python train.py --n_layer=11 --n_experts=80 --d_shared_expert=0 --moe_layers=[0, 1, 2, 3, 4, 5, 6, 7, 8, 9, 10] --router_score="softmax" --normalize_top_k=false --routed_scale=1.0 --balance_loss=0.000673 --router_z_loss=0.001 --lr_router=0.00156 --norm_eps=1e-06 --seq_len=512 --train_tokens=589700000 --steps=4500
Below are experts of layer 5 (counted from 0) of a mixture-of-experts language model. Rows are named router (the router's row for the expert), gate (a neuron's input weights, with its number), up (a neuron's input weights, with its number) and show model dimensions 0-159. Each number is 128 + 32 x the weight over its row's rms, rounded and kept within 0 to 255. Numbers have three digits each.
After each expert's rows: "mostly gets" lists some tokens that are sent to it at least half of the time. This comes from a sample of Wikipedia text that the model never trained on.

# expert 14
router:127133143091108144103067096143115056109144152121158044136082115082121128169117101136135134114198059145119197127103211128113094166114031154155087128081107118132111127139199122150143128113162097123107118177130111094102094140189133089216129140106172138113130161156127119121129119121114096138165176050121128122129136165159120109171114112145126114137171078139137086151147148188137131187148055158062125187153138119168123135126124124103088121132155157130176131132167131139146151183133124
gate0:140156138089066119132096146170089168097088211134129093112120144108156119128145150121133064090092105073111110150183166135127122113151163158172104186087148118099154126148157138155187125136129174129151124124134095147107099107095166100161142134090170160106159130141123176109124091152068056121148074082143105147200089158177175109135149125073119140189135154101161086179205148159115096127123126132127171154120140127163125108066141086158148147099181097202136095166140078065114140124132137
up0:112188133148163186132132114129119175117157131127105094131191086094091107092128149135064114135113102101158083102104113107077103157137171142160186161148124205135114152121148123117151136094108083127106135094116185085096188165088118054111144122120215216154180061127115169115104146132121124156131111082148099063132102142171149174120151140138088168106155170135117121174119114152108101124145136095109175096101150122156197110111111079140080139132164134151134121123146147135050197108164127
mostly gets: " command", " surviv", " question", " lack", " limit", " stay"

# expert 42
router:150117092115083132088088132144121126148125127145173024134109127134129148126167087117084127140151065070094118125078182076131120158167119170161129082128089204124172145136147154138097108145137089103106062186119135111090083115146097056086149132126178168073122140077222082145169120096129105106134131112121137102061126099157132049151125164152133130124141141142169073165135133144178130160134114140092085132152110130153120042183139141120119130154156131119160134135122100180147170115144129
gate0:164113140070172145111184155113131136077083157144077157091161168158118180126152199120134084105093177154097177192112167165100166191104116129077137105108138154111160104086126054099136115127137166086171146130156164125116131086135096154121061131168106115135112087174130127075108142142120083136107128118190104152086151100113157137092202128133087164160102180089103131062113118137070133108117140083127113166163096117117168153111146123086123157117135175179209155149139131136162146138093114
up0:097123115138092146091100127132130139130130117108139110141136104048084085090126133111127161160104084080138089090175133073207036076167141139111119166126090106143159165144125158127148148106118092153123090115143141115186102099125102109098171151105131131132130155080166095121154111067100102104115095123069131070147148191142061093122126109154189093121152082158135146228130151139173129146129103150091097079071145113161082106158102119144101121158119121163095125100089163140088048087154130
mostly gets: " home", " served", " began", " took", " joined", " moved"

# expert 28
router:142126152150074125123082087151104125210137134130116046167088140130145118117188127121122099149186075105064152134058190098085106132158051113119096114106076171119111136119155138125114083107123071124086093200098127115091096106136094121145126111105162128088112130119133092163182138134150131133162110128123143108100139126134115128185167142178134137136146145142180097136116180191098153140172104126087082160138134190168119077122118081127113067146144131115144113140139133202229159130130146
gate0:131080105070085132086107144135113154127165163169148141130164145134096122111173128100127138161117115148099143144110126092133131121161089121118127100077114125154113099101140082065121150147163150110139124127143180175129044117182183124119118078178157145088167115157129128056089110103198104108190093189159142116143108114079131112090154177088192117143089058128178121178164135167123071111135153138112166149095095146118104140129125139130126142162137066083112065106055130090144149197171084
up0:166132080131111155122091157118142151171138123152156122167176158135113123085157120122167149147144162069121145133089129107130122141164109130133168120071111149106157121073147065104107132126153139110120138130142138194150071120128198157142112085128150180097173112153090150091068145131197105095208074153178133134164158131111116159110110159085198127144112075163160099147155126165121082107184164148109150149140086201138110099122088142158159134131109043068128044139111127108167146159186136
mostly gets: " part", " high", " large", " top", " small", " full"

# expert 8
router:158121140138105178121086103203110138133123116118111073126103127094192153135128105123146105158208112091092116125098140079108092160151122115123118114132094108068152149109136161167121076094148080100114102131035127126125090124158120085127118146101216156101107156077156114172183160136117119119193106135104112109117141111151150092146136157143134111124167134167145073171084151156129155146137153160148070154136111192137124089112118109127153079219130144076134135150135133209174167187129198
gate0:103106195076152123149123102129105134131124104115145118134127137165138088075171149165066174176185142118151097169141121162121140072184138154143134168114109122148092126172165148096096175188126087123117095167105154095108106104122072105076102090148167127100134115141143130147152155096132089119122164153158145135219103151122121134119150118102136161073088127101171153170132173080138077098094144097095144115147091073123102240128100125108097119113089067084107141129127085118073070141056144
up0:075127114182147132130150180127148171081184127160095182162110130083116169180135097153128056140117135065087160106125124111184095149053122124066151086175143131117165139112160162115203084117057150160114138102154108175104084194140149090106134127116119124100135151158129156125153085172121112121103134141170103090107151088096129115094165108145146174195156081124081153101121099188118151147143144133136110167097151165101171079180146129122155118137202160128161195130113154155132145100126116
mostly gets: " most", " more", " same", " new", " some", " several"

# expert 15
router:120128096056129155135137103142115065136120170110168084124137123082138130144133135061138133117139081075144151162078180126116121134146063153156052132080125128136173107093195127158132142081171086129078114167099114078136139149147132130203122145116202150114113160082120130133120160128117065133133166112137089111136137171148122104137126137193146114163148063170199088161124125138176157222176064150089131123159198136123144120108084106091092104137136147123180155142161102144117126149142100
gate0:060171136106178156100125120117098086158142113182066100130103145041112117122144112101083073147082159125082150161121158060125138116124101139135150188164122153098129094132134120147110129154163152155102126103142117165158114163183122116173154099154158145168170109187135151120156164066105062204108160103149082142146092161151155085091151137157180105120114163139116204196115105083100143174129141165147154157113111110123157124145093113110087210114145145109160146061139189119121117134134145
up0:133147148084118153099138124123067102127101133157104091162096129207143105091129146113103139166121143103118076149117107080147122107114163126154065168154135102082121106139125129087154187159143127138105104093129154115103124148128157129125164117132143093101136171141068119098125137144131133140084110083089086113116105117148139113078147169077134095122164146108155138130184113147118191200136180082156104168255153210161095188076146072098108145129101139130194113095175141180150159127128100
mostly gets: " Bert", " Ger", " Hans", " Brad", "enz", "yd"

# expert 77
router:135133112134128175136102131199122130187148164132164115195126211104130162147167069116137144138152119109109121176070130085125128161121119144180133134093071131139155117122124190158125098095141092108060130138133100114100116175126114086144139129054123140129137122122187110185185168116074116088157114128139039107069166182190168106111149175125123124156130106140166102147064123152123147124156108175157112132140125154122123062160122128119119062170135131107132222141151175143134145179155143
gate0:098099097128139112103177064107112147093117113078122199132138143094102189116101107110160135121142124170167131130112121244125158168099145136145156197140118128116067135092152192099075164134161087135141153115142075119162072107069136100149174126102173085205111077118188122161112131134098136109122111113112122166125117102100169131143134097140111038099093159162101071128123081090073082111172158109129143122133154142093118160113136114102108131116151146085113083125197135156091140139101157
up0:162172133154099156152090172152158125155131144169143084124108114157166048128160136148104106131110129077096110132168133030140113092156108149118096091102107140132191112156102062159168089131074169125133110155118174134098167147193120143094086136136097172042144158126060141075166109119142126155122150141142149093114167139156095123124117155119142213188191097094135167123103179155174178146111078140119121130115107118146135097138119132145143087145094101185139173107068117098170131091148096
mostly gets: " its", " their", " his", " her", " Its", " whose"